Experts of a small language model.
Experts: 128 experts in each of 13 layers, 144 GELU neurons an expert, a sigmoid router, a shared expert of 192 neurons.
Below are experts of layer 6 (counted from 0) of a mixture-of-experts language model. Rows are named router (the router's row for the expert), up (a neuron's input weights, with its number) and show model dimensions 0-255. Each number is 128 + 24 x the weight over its row's rms, rounded and kept within 0 to 255.
After each expert's rows: "comes after" lists some tokens at least twice as common just before its tokens as in all text. This comes from a sample of Wikipedia text that the model never trained on. Tokens count by the router's weight.

# expert 98
router [112 130 118 137 138 137  89 136 107 136 123 159 141 153 148 148 168 130  79 106 101 184 191 111 129  79 126 123 116 111 151 142 136 163 108 130  96  97 123  65 101  95 136 115 164 146 195 181  88 144 116 100 116 124 126 126 128 104 152 145 110 156  93 140 173 128 110 147 115 160 105 126 143 162 135 159 155 122 122 105 142 156 163 198 146 117 134 109 121 132 122 147 104 162 124 147 151 124 136 124 119 140 117 110 142 110 138 101 101 103 144 102 114 146 122 180 110 142 107 138 101 128 123 135 145 143 147  86  99 129 105 143 186  98 136 103  79 148 145 130 109 134 141 113 139 165  88 105 148  73 107 130 145 115  78 112 156 118 143 154 121 150  76 119 112 148 143 133 158 116 130 136 151 134 126 131 136 130 151 143 146 186 116 110 138 156 113 137 147 119 116 154  86 109 145 110 102 125 106 125 141 102 118 104 110 135 103 142 122  86 109 120 123 173 100 123 177 147 152 135  96  99 111  71 151 116 145 154 144 139 101 119 131 149 156 109 139 101 111 153 118 115 130 102 105 119 155 115 156 115 103 133 129 168 113 131]
up0 [153 110 147  82 127 100 130 135 138 103 130 139 147 134 132  89 101 157 139 103 101 125 129 143 102 114 140 176 121 139 156 124  76 144 165 135  86 171 115 104 131  74 171 135 151 131 103  99  92 134 125 154 127 136 122 152 141 123 108 146 159 144 121 139 114 140 125  81 120 113 103 135 124 133  99 167 126 160 106  96 127 129 123 186  63 113 183 104  84 158 139 141  95 127 153  98 125 119 162 131 102 165  98 183 151 128 184 115 138  92 147 123 147 124 169 106 135 129 155 105 107 114 133 130 124 144 159 152 116  98 151  97 137 103  95 146  62 143 138 127 137  99 104 123 160 146 141 112 148 159 113 163 115 104 130 135 153  83 138 105 134 172 116  90 102 141 126 115 136 148 112 148 127 107 161 130 171 137 100 140  89  98 145 112 141 121 116 128 131 152  94 106 104 132  98 113  86 144 159 102 137 166 158 145 124 144 127 106 132 126 163 140 116 159 137 138  94 162 112 123 149 124  83 104 119 133 125 100 156 137 145 151  96 101 144 154 166 150 146 134 130 117 137 112 184 164 131 131 125 147 132  89 127 145 123 137]
comes after: "\n\n", "-", " Full", "Personal", " Directed", " Interactive"

# expert 33
router [121 101 147 138 182 115 133 149 154 125  94 150 152 115 127 117  95 117 110  97 105 129 138 102 149 130 113 143 167 116 127 130 159 120 107 112  89 130 105 130 133 103 143 119 102 154 117 101 120 133 121  84  86  97 160 128 102 155 169 127  95 144 118 109 127 139 184 144 186 127 161 139 110 105 135 107 141 145 166 157 127 154 132 148 147 129 154 127 143 154 167 119 100 143 119 134 167 117  89  99  89 103 125 104 152 163  90 156 102 149 131 150 125 127 149 153 112  88 135 130 120 121 116 116 125  93 128 105 180 114 118 165 192 135 168 139  91 130 110 135 119 121 105 172 120 155 101 108 144 115 176 135 132  68 131 147  68 127 107 101 138 131 102 153 114 134 118 141 144 140 119 149  75 115 163 122 164 111 147 115 136 127 140 123 118 151 133 137 125 100  75 139 156 118 116  77 141 127 123 116 142 161 129 125 131  95 151 128 129 144 125 132 147  79 152 138 159 178 119 142 172 163 120 137 174 110 112  92 148 155 109 169 120  98 148 127 123 127  79 150 124  80 144  81 114  82 135 133 134 117 137 131 165 142 119 130]
up0 [123 121 158 169 112 110 139 144 110 110 162 171 158 107 152 131 135 110  91  95 132 171 105 129 156 108 116 160 145 117 167 124 140 143 145 161  97 137 109  86 163 124 131 123 134 116 133 104 165 135 132 110  96 105 146 185 126 125 141 137 146 116 138 152 156 116  98 133 167  84 106 147 106 150  69 131 110  97 164 135  85  74 106 110 147 101  96 156 153 167 135 162 141 112  91 149 126 103 104  93 125 105 113  99 114 103 117  94 108 134 133 121 101 107 113 138 128 189 119  90 135 131 146  95 140 118  88 145 164 135 105 150 153 139 167 179  97 155 161 128 137 123  69 120 119 126 148 111 140 143 144 178 114 131 156  93 128 134 152 158 113 161 121 133 121 129 119 135 129 123  87  96 104 131 131 157 124 145 149 139 107  92 145 115 129 101 133 148 136 124 133 151 121 151 118 114  95 133 132 123 110 127 124 156 187 171 102 123 175 122 127 162 114 109 130 131 145 187 121 102 130 117 118 134 168  96 143 104 132 126 152 121 115 123 149 144 127  93 109 137 127 155 135 168 116  94 124  61 138  94 103 120 164  96 143 120]
comes after: " |", ";", "|", " MPC", " ·", "wat"

# expert 119
router [133 150 127  98 154  86  53 133  94 126 128 128 139 132 158  75 129 110 128 120 121 175 162 123 111 142 152 124 122 104 118 124 148 141 133 128 123 178 132 135 115  83 123 158 112 138 127 161  59 151 133 124 105 148 105 135 104 108 162 156 111 119 133 153 158 143 123 105 138 117 151 158 149 175 102 111 123  65 127 132 145 121 185 143 132 129 155 116 124 135  98 118 142 161 107 128 129 140 144 136 101 136 157 117 145 114 111 171  95 152  83 115  77  96 139 159 138 112 131 126 123 136 145 118 141 109  94  88 145 135 142 121 150 120 100 144 130 116 120 135 112 138 208 130 161 149 108  67 150  93 147 145 137  82 135 103 160 103 128 135 125 146 109 139 110 160 136 129 140 105 178 139 108 127 128 109 141 167 111 149 146 146 115 106 102 143  85 129 139 152 150 104 112 144 124 116 134 132 119 115 133 130  79 106 109 105 122 152 123 137  76 128 123 169 104  99 112 153 131 159 134 147 108 168 116 113 124 106 196 155 121 125 139 132  92 170 156 156 136 141 115 102 137  89 160  86 166 109 137 142 105 164 149 122 119 119]
up0 [158 106 173 101 155 112  79 148 132 117 100 156 129 128  84 100 148 107 130  96 180 102 123 137 111 125 121 136 126 119 132 129 111 112 101 112 134 113 144 160 120 116 157 113 163 114 130 124 154 125 124 162  80 104 119  67 122 135 142 146 113  82 145 135 136 200 134 111 143 121 109  95 102 183 123 123 146 143 135 124  93 135 120 143 151 138 124 105 172 122 136 117 130 158 117 144 130 110 132 143 125 151 111  75 171 140 123 139 191 120 117 141 117 165 139 119  99 107 115 124 143 132 123  98 148 120  85 123 113 169 134 148 156 110 132 128  79 128 127  96 123 172 139 106 145 117  99 122 113 149 123 108 188 132  94 129 159 147 143  88 119 180 156 110 156 136 130 110 117  95 136 125 151 142  84 119 139  99 158 137 118 161 113 100 119  84 141 167  95 134 132 133 133  94 173 124 133  84 147 138 138 114 110 124 120 155 129 126 132  82 121 151 139 119 148 163 154 116 146 149 133 135  66 133 115 130 125 128 100 108 135 125 166 105 150 107  88 112 162 103 132 118 149 143 179 134 136  95 134 159 148 153 103 158 136  56]
comes after: " U", " Si", " Ha", " Sa", " Wa", " Ku"

# expert 19
router [104 133 118 158  75 123  81 160 124 131 152 150 124 127 147 110 159 129 128  84  95 116 139 107  98  97 112 137 146 109 139 175 114 141 149 128 119 138  83 119 133 103  99 116 137 117 124  94 131  88 105 135 125 140 163  94 124  98 130 166 137 135 115 136 104 120 129 138 105  82 100  96 172 147 132 156 100  87 125 157 145 169 130 153 146  99 117 159 176 147 129 105 110  82 122 119 102 126 164 157  96 138 106 112 127 112 133 158 131 126 135 127  98 101 107 136 119 125 114 132 103  92 123 151 181 108 138 111 150 134 152 123 110 109 139 123 107 132 127 155 172 154 159 139 154 137 104 130 164 136 111 111 141 130  89 118  86  73 131 156 183 162 130 126 147 151 117 162 136 134 115 127 139 128 122 145  75 137 177 148 151 137 152 107 141 102 108 144 163  85  96 133  77  96 133 160 105 138 125 119 118 109 131 144  99 127 171 136  77 104  77 143 127 101 115  97 140 130  93 110 135 122 162 123 127 109 126 103 148 137 120 125 145 151 168 113 164 175 109 142 155 133 192 111 157 129 197 135 153 114 111 115 131 136 110 125]
up0 [144 131 142 105 146 123 142 145 139 133  76 152 124 135 136 161 137  90 137 110 123 115 137 133 117 125  99 129  92 116 109 134 158 105 135 135 115 159  90 112 103 166 123 137 131 121 123 150 106 108 122 147  87 104 132  68 145 135 150 144 110 125  98 129 166 123  86 145 111 160 167 141  70 114  96 162 110 140 127 159 133 104 135 109 137  68 147 120 147  91  93 121  90 142 174 168 128 151 132  97 153 151  95 151 175 123 136 123 135 139  78 120 153 112 130 125 176 126 146 115 126 115 129 171 154 158 143  90 108 136  92 129 149 115  90 112 111 164 146 164 160  77 140 143 106 154 147 143 105 106 134 155 112 104 118 117 127 141 154 119 127 152 129 130 125 130 135 140 116  69 120 109 106  98 116 103 120 187 172 136 139 156 148 133 151 141  91 140 144  82 153  79 105 125 146 126 101 112 104  87 107 137 129 146 127 145 116  82  95 131 117 121  83  81 166 113 124 126 173 118 107 164 104 132 168 170 153 141 142 155 139 129 121 114 123 135 126 105  97  91 147 140 126 112  96 111 125 148 172 132 155 151 154 139 149 162]
comes after: "–", "-", " X", " (", "+", "/"

# expert 43
router [119 151 181 150  83 112 108 165 171 155 132 132 112 104 154 124 108 209 132 120 102  81 150 125  91  93 141 137 136 131 138 124 134 127 111 168  89 124 146 104 104 113  92 111 113 124 145 121 143 120 111 111  78 153 125 125  88 127 124 162 123 136 139 149 138 118 103 126 107 140 119 103 184 141 111 133 133 145 151 102 111 149 144 142 148  92 138 186 126 171 113 137 122 116 109  90 159  88 149  94 122 149  95 143 126 145 124 137 121 120 134  99 126  99 107 175 123 111 143 125 127 122 148  92 141 150 148 120 143 132 146 130 171 132  78 110  99 146 178 119 107 115 150 121 140 156 114 114 135 123 124 132 140 137 105 142  99 130 104 143 119 204  93 168 100 130 126 115 108 133 112 151 124  74 179 150 151 126 125 103 165 141 135 124  93 140 100 101 162 104  86 166  89 150  93 100 123 137 104 112 156 148 177 130 125 100 142 160 141 107  96 134 124 103 128 127 171 142 131 123 112 171 144 124 122 123 110  69 147 156 129 132  75 158 130 113 126 118 151 137 121  74 151 137 109 100 127 136 153 139 146 112 113 119 137 112]
up0 [139  91 135 164 123 103  99 126 112 162 106  97 142 106 105 147 129 103 122 140 141 125 105 131 118 103 136 100 102 104 133 132 129  92  92 138 149 164 120 103 132 147 102 120 160 107  98 117 135 119 154 138 124 111 114 141 122  79 166 130  73 113 120  87 131 165 146 137 123  94 118 105 146 101 139 146 120 123 122 105 113 148 124  78 136 122 147 118  86 142 128 117 105  96 163 173 160  88 129 154  70 152 125 106 140 126 108 124 124 125 143 149 153  96 174 106 127 146 141 130 118 131 140  78 125 148 131 161 134 150 129 108 125 140 121 144 167 135 105 142 117  95 158 183  80 142 153 168 136 116 182 100 169 120 110 130 119 129 124 111 114 149 113 148 133 115 149 110 143  74 153 117 133 111  98  97 162 160 134 138 132 136 131 167 146 134 129 155 148  90 179 109 150 116 116  95 137 157  98 148 125 134 121 150 121  97 114 161  84 169 142 134 102 152 106  93 146 136 112  83 143 111 130 126  85 172 157  92 122 148 143 162  87 161  99 134 112 135 104 142 149 168 142 191 149 121  91 151 139 139 121 142 159 122 173 164]
comes after: " |", ";", "|", ":", " /", " on"

# expert 7
router [110 150 122 141 141 126 103 156 164  86 115 146 116 108 120 123 139 158 100  95 105 141 135 110 158 135 104 126 151 146  97 149 156  89 113 131  83 125  85 146 117 112 156 122 163 161 174 148 155 120 160 136 104 116 150 119  83 161 117 101 104 125  99 168 127 133 136 171 106 124 129 133 126 159 124 107 133  77 159 131 129 132 124 131 154 132 137 119 123 143 126 136 119 141 124 107 112 152 118  82 127 102 149 112 145 181  90 128 136 132 128 165 135 128 120 167 161  68 117 106  96 111  98 121 128 129 144  72 166 126 102 139 187 113 157 103 135 140 129 165 122 131 112 123 147 172  87  74 128 125 117 168 119  85 124 102 117 139 144 127 163 127  90 130  94 124 103 136  89 124 165 146 143 129 169 101 183 131  98 112 141 115 139 122 115  78 148  94 156 125 109 124 114  91 116  93 121 104 116 145 120 156 169 127 142  84 152 168 144 124 127 128 150 125 111 178  89 145 119 141 158 184 119 160 147 123 116  89 127 122 104 156 136 116  80 167 125 164 140 131 137 113 160 138 103 101 128 123 123 150 145 136 156 113 136  99]
up0 [103 152 127 124 106 133  81 157 187 114 108 148 113 137 132  91 116 152 142 105 136 104 149 115 129  81 109 163 132 126  93 185 133 132 140 145 107 125  65 119 144 103 133 103 148 121 127 118 132 123 138 149  87 149 128 144 123 113  94 173 123 132 121  89 121 120 114 166 131 146 143 131 112 110 159 124 115 117 117 133 146 132 152 123 111 143  87 144 126 112 118 115 124  76 119 138 143 148 111 132 132 130 147 163 133 154 109 135 118 114 107 129  97 108 127 139 112 138 149 145 168  86 149  96 141 146 139 108 126 159  98 133 115 158 115 119 130  81 115 154 115 115 113 175  79 115 146 114 139 137  95 114  76 119 178 159 161 122 122  73 119 148 125 121 130 187 145 125 127 169 130 128  88  93 112 103 149 146 108 119 143 156 128 131 128  95 123 130 169 142 126 134  74 116 119 121  96 159 102 134 105 158 128 100  83 102 168 138 146 165 109 142 135 139 103 146 128 122 157 121 117 139 110 135  95 165 183 131  92 154  96 118 100 114 119 164 164 121  89 148 116  74 143 121 147 124 160 200 136 127 114  96 105 131 196 128]
comes after: ".", "°", "7", "8", "9", "3"

# expert 14
router [ 90 149 162 136 131 121  99 118 155 124 143 107 128 113 168 102 138 185  97  81 133 102 118  98  95 126 155 141 195 106 156  96 121 150 121 143 140 142 108  99 100 130 125 109 152 153 102 134 139 124 133 142 108 176 132 120 109 140 173 148 103 127 137 130 133 135 118 156 119 115 111 106 141 153  95 131 136 140 154 155 146 136 160 175 140 143 159 186 136 115 145  89  81 133 121  63 122 103  91 103 154 139 138 101 156 111 158  71 159 101 130 164 108 144 125 204 117 159 101 139 136  95 113 115 135 136 124 153 151 118 109 137 110 126 150 117 144 137 151 197 115 141 179 121 140 137 151  91 119 135 117 145 107 133 141 142 142 100 108 114 155 138 132 155 154 113 113 152 125 133 103 118 192 134 149 109 127 138 142 162 181 116 138 119 146 115  98 129 131 107  88 142 108  99 119  98 163 114 143 114 106 134 117 123 147 154 165 137 137 113  91 110  97 123 117  79 146  91 105 126 141 105 114 113 132 129 128 110 156 122 100  95  94 124 144 137 183 129 139 109 112 147 132 120 116 101 147 110 122 156 106 114 141 139  70 108]
up0 [ 82 144 127 159 110  87 103 132 122 144 148 125  86 141 133 121 131 134 115 133  76 109 126  74  90 105 169 107 158 161 116 147  95  99 136 123 140 118 118 114 147 117 114 107 135 126 129 129 101 138 166 130 174 147 105 150 153 121 123 156  83 146 141 119 142 118 155 138 141 160 104 135 109 117 138 125 148 174 121 132 136 134 152 119 153 105 133 149 122 119 135 129 134 101 129 133 100 124 175  92 129 137 136 102 111 141 101 153 110 125 109 121 141 159 156 114 121 135 133 169 177 160  87 139 115 142 142 101 179 108 132 156 136 102 146 154 107 129 105 154 149 131 139 155 155 128 138 148 133 128 120 136 139 132 110 130 120 152 109  80 151 131 138 137 113 123 134 120 169 163  81 146 134 126 160 104 107 117 102 163 119 151 180 171 106 153 149 157 151 116 141 105 117 119 122  84 165 134 170 113  96 164 126 181  76 136 107 107 113 114 158 139 131 158 187 153 117  89 142 129 167 103 146 138 118 114 127 111 152 127 103  96 106 125 177  86 165 117  52  76 137 100  91  86 138 151 150 112 117 151 103 127 107 107  91 141]
comes after: ".", ",", ":", "′", " $", " ."

# expert 91
router [156 109 157 147 160 128 100 120 121 105 157 146 125  96  97 109 127 150 124 101  91 162 138  92 102 134 131 120 175  92 130 122 155 126 130 150 126 123  94 106 114 150 120 123 148 116 143 157 124 149 148 102 126 101 165  95  91 140 108 130 117 145 119 121 133 122 134 136 136 111 135 130 148 114 120 151 139 155 180 130 131 145 137 179 161 131 184 170 139 142 105 168 110 157 126  83 164 146 148 166 117 122 112 103 136 145 121 114 112 136  96 107 141 137 134 162 162  97 122 139 137 102 158 114 150 113 149  95 112 135 117 120 174  87 134  83 109 131 115 159 108 142 125 122 142 123 139 113 151 110 137 116 158  97 125 139  94 107 142  84 168 166  95 160  96 183  90 122 141 112 118 132  95 119 129 123 135 110 111 130 138 136 109 122 159 172 102 151 171 117 164 133 113 124 110  65 130 120 108 141 125 108  94 132 136 109  97 139 133 126 106 127  76 142 116  80 195 116 162 145 128 167 123 113 157 139 152  81  99 168 102 142 130  80 134 168 156 122 146 139 103 167 142  82 100  83 131 118 149 143 127 108  87 153 100 125]
up0 [136 129 111 120 112 136 137 145 116  92 115 119 181 133 127 128 151 112 135 128  85 172 107 126 134 124 109  95 168 115 105 125 110 159 165  98 105 127 145 127 150 156 127 107 121 110 113  99 128 130 109 118 150 146 137 151 158 114 161 129 126 114 147 135 177 159 147 160 157 117 166 161 133 151 145 127 163 132  99 118 121 125 120 138 126  99 156 131 148 118 183 122 135  98 131 122 142 134 155 109 169 143 130 160 161 124 134  91 124  95 131 128 142 140 141 128 130 159 119 122 105 101 166 138 116 137 112 139  93 139 150 110 174 122 124  98 145 138 154 132 153 149 108 129 111 134 116 122  90 155  95 104  98 113 161  97 173  88  89 172  71  80 145 118 153 111 156  96  89 107 117 112 119 105 119 128 109  95 164 135 128 100 127 118 120 143 123 158 131  98  96  99 152  62 171 109 131 147 172  84 136 142 122 132  78 153 135 134 156 162 109 174 133 132 156  55 146 159  86  79 142  88 132 143 130 148 106 115 140 125 118  84  91 157 124 110  86 123 150 113 173 172 125 127 138 148 120 141 139 107 119 165 147 118 112 117]
comes after: " |", "|", ")", " information", ";", " classification"

# expert 25
router [ 72 111 144 105 133 122  97 155 137 133 124 140 134 138 146 137 150 157 104 134  99 143 156 110 116 119 108 148 158 113 167 158 111 110 113 104 112 105 119 106 120 141 119 115  92 134 107  99 121 102 143 107 135 112 144 157 135 113 171 140 144 119 133 127 144 149 102 135 226 127 135  93 139  99 101 117 127 161 155 122 134 146 116 140 128  98 164 122 151 113 185 122  95 141 128 105 112 142 132 107  70 131 163  95 151 141 119 122 103 144 139 109 105 135 119 200 130 129 114 162 148 112 109 113 105 142 132  59 155 132 140 166 154 147 122 142  96 146 132 101 131 137 112 138 145 126 126 117 154 140 144 120 121  95  91  87 108 150 100  96 155 121 127 133 126 133 124  97 125 110 150 124 146 119 150 136 177  67 162 113 130 167 143 123 183 112 140 125 127 133  81 142 139 136 135  82 124 145 158 113 147 213 115 139 152  98 116 136 122 128 132 145 114 114  80 127 159 144 109 145 109 139 111 103 175 121 155  78 151 153 152 152 124 121 116 131 119  98 113 122 120  62 112  76 111 131 133 138 100 110 117 133 125 139  98  97]
up0 [111 131 117  83  94 131 107 101 117 131 165 169 125 136 106 113 148 104 113 133 115 129 135 144 111 106 138 165 135 114 139 145 173 108 159 160 126 116 121 111 117 111 105 179 122 137 156 116 111 183 122 146 135 121 122 114 151 142 156  92 129 134 112  99 128  87 126 130 167 121 157 129 123 122 106 129 142 114  90 150 124  74 147 136 147 125  85 118 122 111  83 184 105 105 156 158 115 137 146 121 175  57 153 146 133 104 122 154 144 136 136 113 111 147 125 157 152 114 115 135 124 131 103 102 118 117 154 148 127 134 157 142 127 125 117  98 118 134 123 153 151 129 123 101  82 109  86 130 148 169 143 147 175 131 155  97 128 129 154  82 128 151 109 116 174 124 119 101 107 138  93 118 108 121 168 123 145 120 132 158 127 159 176 136 132 128 126 146 139 128 143 114 114 116 116 133 152 118 104 123 109 116 198 154 114 113 128 176 141 114 140 134 124 107 155  57 100 158  68 174 101 147  70 145 115 131 119 131 185 106 193 116 144 107 103 134 155 112  88 186 109 160 120 123 113 152 110 123 125 113 136 129 131 144 156 121]
comes after: " |", "|", ";", ":", " ±", " Cert"

# expert 69
router [ 84 144 165 126  93 143 112 154 151  72 164 184 124  91 165 118 134 141 130 137 101 138 129 145  57  99 132 169 126 109 100 117 101 156 159 157  90  79 136 109  76 115  94 135 120 123 193 163 126 148 134  91 130 163 116 142 103 124 119 174 117 119 128 146 136 101  71 119 117  95  98  74 136 144 123 143 136 128 102 129  94 127 160 120 147 101 139 127 128 148 127 120 143 130 103  92 160 113 135 134 103 161 115 132 115 148 182 129 124 118 129 118 149  97 144 151 159 143 123 174 112 139 164 152 173 125  88 121 123 131 124 149 171 120 106 133 119 167 150 144 122 158 178  94 158 154 111 142 143 138 133 129  96 109  97 106 145  99 135 153 155 176 112 154 145 107 119 124  98 112 118 150 121 108 128 115 121 138 102 124 160 138 119 110 119 134  98 116 136 101 105 111  90 133 116 119 157 168  98 126 182 156 164 133 137 114 120 159 130  68  97 147 146 119 145 108 150 136 117 147 149 106  89  93 126 130 101  85 113 134 134 153 136 151 107 120 119 159 133 140 123 115 126 137 134 107 127 135 114 112 129 122  88 142 123  94]
up0 [131 143 129 124 155 106 138 133 120 138 113  97 148 139 100 104 142 145 135 110 125 122 113 102  96 161  81 130 122 123 124 115  96 118  91 130 104 138 135 121 147  79 159 127 135 136 134 102  95 169 126 117 153 119 139 106  96  73 118  91 103 108 119  99 130  99 130 115 148 120 161 162 123 154 139 190 175 123 115 154 156 141 114 130 130  33 128  90 112 119  91 153 113 189 160 144 141 142 103 152  96 129 100 143 149 131 145 148 114 106 133  96 124 142 124 136 146 122 158 117 182 143 111 151  88 136 107 106 148 148 158 117 136 127 124 153 171 150 145 142 173 117 148 157 125 126 147 122 143 134 157 107 114  91  97 133 138 109  88  91 149 148 143 156 145 138 148 148 118 125 110 149 101 115 114 107 134  90 132 159 112 115 152 110 131 132 128 113 171 178 120  99 110 147 172 127 167 136 105 105 148  96 121 105 136 118 134 106  77 162 133 138 126 148 176 105 164 117 141 160 145 101 107 124 122 147 157  99 127 133 177 132 146 133 143 115 175 135 119 179 145  84 142 103 124 154 144 148 127 157  94 125  95 133  78 143]
comes after: ":", " |", " September", " November", " October", " March"

# expert 13
router [131 130 180 135 100 139  53 168 145 172 125 157  93 119 127  94 105 142 125  52  88 141 111 141 108 147 153 126 159 111 136 144 126 123 130 143  90  85 112 105 130 103 108 127 159 121 139 157 105 133 146 110  99  71 133 121 115 131 116 132 126 114 115 131  93  97 126 134 137 100 140 134 160 139 102 148 138 130 131 148 130 136 165 196 156  72 112 174 119 128  95 130 119 108 130 120 132 114 138 134 138 132 120 143 124 131 157 141  81 117 143 119 132 145 142 136 125 113 118 126  92 132  93 109 123 149 109  86 171 138 107 130 163 120 108 103 154 123 118 157 113 165 147 127 145 148  98 111 164 121 127 120 156 137 129 149 149 104 100 147 137 129 127 115 161 157 122 133 140 109 123 124 152 122 136 127 142  98  81  97 137 138 105 112 174  80 141 105 137 164 129 120 128 150 133 107 128 115 126  91 117 141 108 157 171 132 131 177 106 137 139 117 127 145 136 139 170 157 144  61 141 125 136 148 150 122 141 108 112 146 101 124 162 155 140 165 108 191  86 142 142 141 124  68 114 156 103  91 138 140 144 156 129 156  57  98]
up0 [134  99 136 150 164 143 113 152 113 111 123 121 109 115 147 128 123 159 150 119 140 114 124 131 111 113 135 156 127 129 129 114 153 126 113 113 116 156 165 109  99  81 135 115 119 127 115  86 132 122 137 152 107 100 151 109 109 145 118 141 153 171 178 117 111 126 184 152 131 164 143 138 147 117 104 138 118 132 107  92  78 106 109  96 102  97 109 130 132 139 123 100  81 143  83 156 152 154  67 137 136 152 128 122 114 184 169 162  96 129 117 124 112 155 122 156 119 142 119  76 170 137 108 149 154 125 109 183 141 113 151 138 122 129 128 138 131 102 143 158 118 155 122 144 109 131 116 151 141 157 168 128 184 156 117 164 101 131  86 155 160 168 136 119 115 152 103 157 113 148 139 134 109 124 110 118  99  99 132 106 117 162 138 162 114 170 133 118 115 121 140 107 165 149 140 109  83 142 127 145  92 133 109 114 153 114 137 157  70  68 108 104  98 135 142 120 104  97 131 128 140 120 184 149 153 112  92 149  96 103 111  87 123 125 115 145 169  60 120 117 134 173 179 110 130 121 135 145 108 156 115 129 114 127 170 131]
comes after: ".", "=", " =", ")", "\"", "See"

# expert 104
router [ 79 119 117 143 162 108 134 116 143 109 172 178 139 104 127  85 100 104 116 103 123 155 147 145 120 129 128 187 141 133 129 160 193 126 144 158  99  89  82 110 103 122 132 103 138 152 153 115 131 107 168  98 104 160 130 112  94 148 146 145 128 129  99 148 113 110 138 121 106  85 118 125 125 122 117 122 146 139 137 129 106 179 145 129 137 127 170 124 118 119 125 133 142 162 138  87 113 111 103 141  90 128 168 121 111 142 145 147 101 117 140 110 118 146 138 142 143  93 130 179  83 137 120 118 114 124 112 121 165  89 131 156 196 135 115  94 135 171 117 160 134 123  99 109 157 147  95  86 175 127 116 189  91 149 131 101 121 101 168 121 132 130 105 151 110 115 102 149 114 118 137 147 140 114 134 130 168 134 142 147 172 140 122 118 176 143 105  98 141  86 146 109 114 119 121 114 128 168  94 113 140  78  88 119 142 139 136 199 131 125 117 159 170 119 108 123 106 128 110  94 180 159  99 129 166 137 102 110 104 117 121 144 134  96 141 140 120 169 142 142 115 108 145 156  95 107 117 142 127 139 142 120 134 150 111 114]
up0 [123 111 162 128 199 151 147 124 144 134 126 159  84 124 130 125 123 111  95 161 153 136 118 103 150 118 161 133 125 113 109 132 134  95 120 140 137 129 121 139 116 130 111 147 145 122 112 103 134 133 160 150 107  85 130 120 141 128 117  85 138 134  92  73  94 119 128 147 154  79 163 113 177 143 103 135 137 148 120 124 129  90 134 140 109 105 153 105 130 104 159 126 130 124 117 148 133 141 145 117 105 129 141 114 106 114 106 112  83 137 133 162 141 105 114 186 134 152 102 129 129  79 116 154 104 143 159  82 126 144 148 142 108 158 123 131 111 171 143 145 151 104 104  87 146 153 107 132 130 129 145  92  91 133 120 116 137 120  88  95 163 111 123 196 149  84 127 182 115 102  98 130 150  92 118 148 168 107 109 114 183 160 138 110 133 137 174 125 126 119 141  98 115 107 167 115 115 162 130 147 107 123 179  90 140  93 149  80 106 111 154 153 187 130 131 130 178 135 164 128 123 162 102 129 127 120 129 171 139 166 131 134 166 134 134 109 179 140 114 103 151 121 133 130 122  90 138 132 105 103 142 115 107 110  97  82]
comes after: " (", ":", "N", "^", "{", " /"

# expert 75
router [ 85  99 123  89 112  94 141 129  97  99 159 122 137 112  61 126 156 132 132 131 129 120 115 108 150 110 130 101 179 151 101 155 113 107 130 130 120 124 125 105  90 160 144 100 139 145 127 180 104 119 127 123 138 114 176  97 144  93 173 138 105  85 133 113  85 142 100 130 144 145 159 146 172 133 128 139 131 108 164  91  92 141 129 171 154 113 129 164 134 130 123 107 149 152 107 128 114 114 122 116 125 136 122 114 135 222 157 139  98 147 140 117 192 134 130 110  98 142 148 110 115 129 112 118 138 158 171 134 156  72 160 118 145 109 100 102 113 136 186 136 119 164 186  64 120 159 136  77 141 122 110 138 123  96 113 148 130 122 118 120 120 169 108 173 129 116 113 133 113 124 133 128 152 140 171  89 102 125 135 143  91 130 155 119 138 170 125 102 125 129 145 122 141 148 109 100 135 134 136 105 101 117 155 125  86 119 138 132 146 149 157 100 106 155 127 122 178 134 136 107 143 124 163 122  93 129 103 134 110 112 107 118 145  88 154 122 116 132 105 150 106 133 148  76 129 112 137  96 136 125 137 147 126 164 107 132]
up0 [147 127 140 117 156 108 146  71 136 151 123 111 147 124 132 136 132 108 144 120 132 134 160  80 142  90 138 157 132 162 164 120 132 146 116 120 122 148  80 159  59 135 128 121 125 164 115 177 118 129 148 161 167 139 126 128 121 101 138 105  93 152 132  97  98 117  96 105 117 118 130 116 112 106  90  91 147 146 102 130 123 118 136 104 171  77 157 141 107 102 147  78 144 140 140 172 130 136 117 110 134 151 166 117 130 140  87 163 135 126 115 123 120 133 130 144 145 149 104 120 123 115 136 119 126 142 154 129 122  55 124 117 122  86 171 100  96 124 147 137 128 118 137 121 146 143  94 100  87 153 139 131 123 122 130 142 121 113 118 126 132 136 141 144 106  89  96 113 137 129 103 144 140 114 107 103 119 143 166  79 120 178 147 103 143  84 140 110 164 146 143 144 120 146 116  90 157 103 107 105 119 139 166 165 132 159 139 146 142 120 131 116 116  92 130 160 144 145 110 150 129 119 105 143  99 111 134 147 132 129 128 104 110 150  90 138 182 202 159  94 115 145 144 136 116 145 156 128 171 142 111 144 219 146  95 176]
comes after: "D", "G", " D", " G", "R", " E"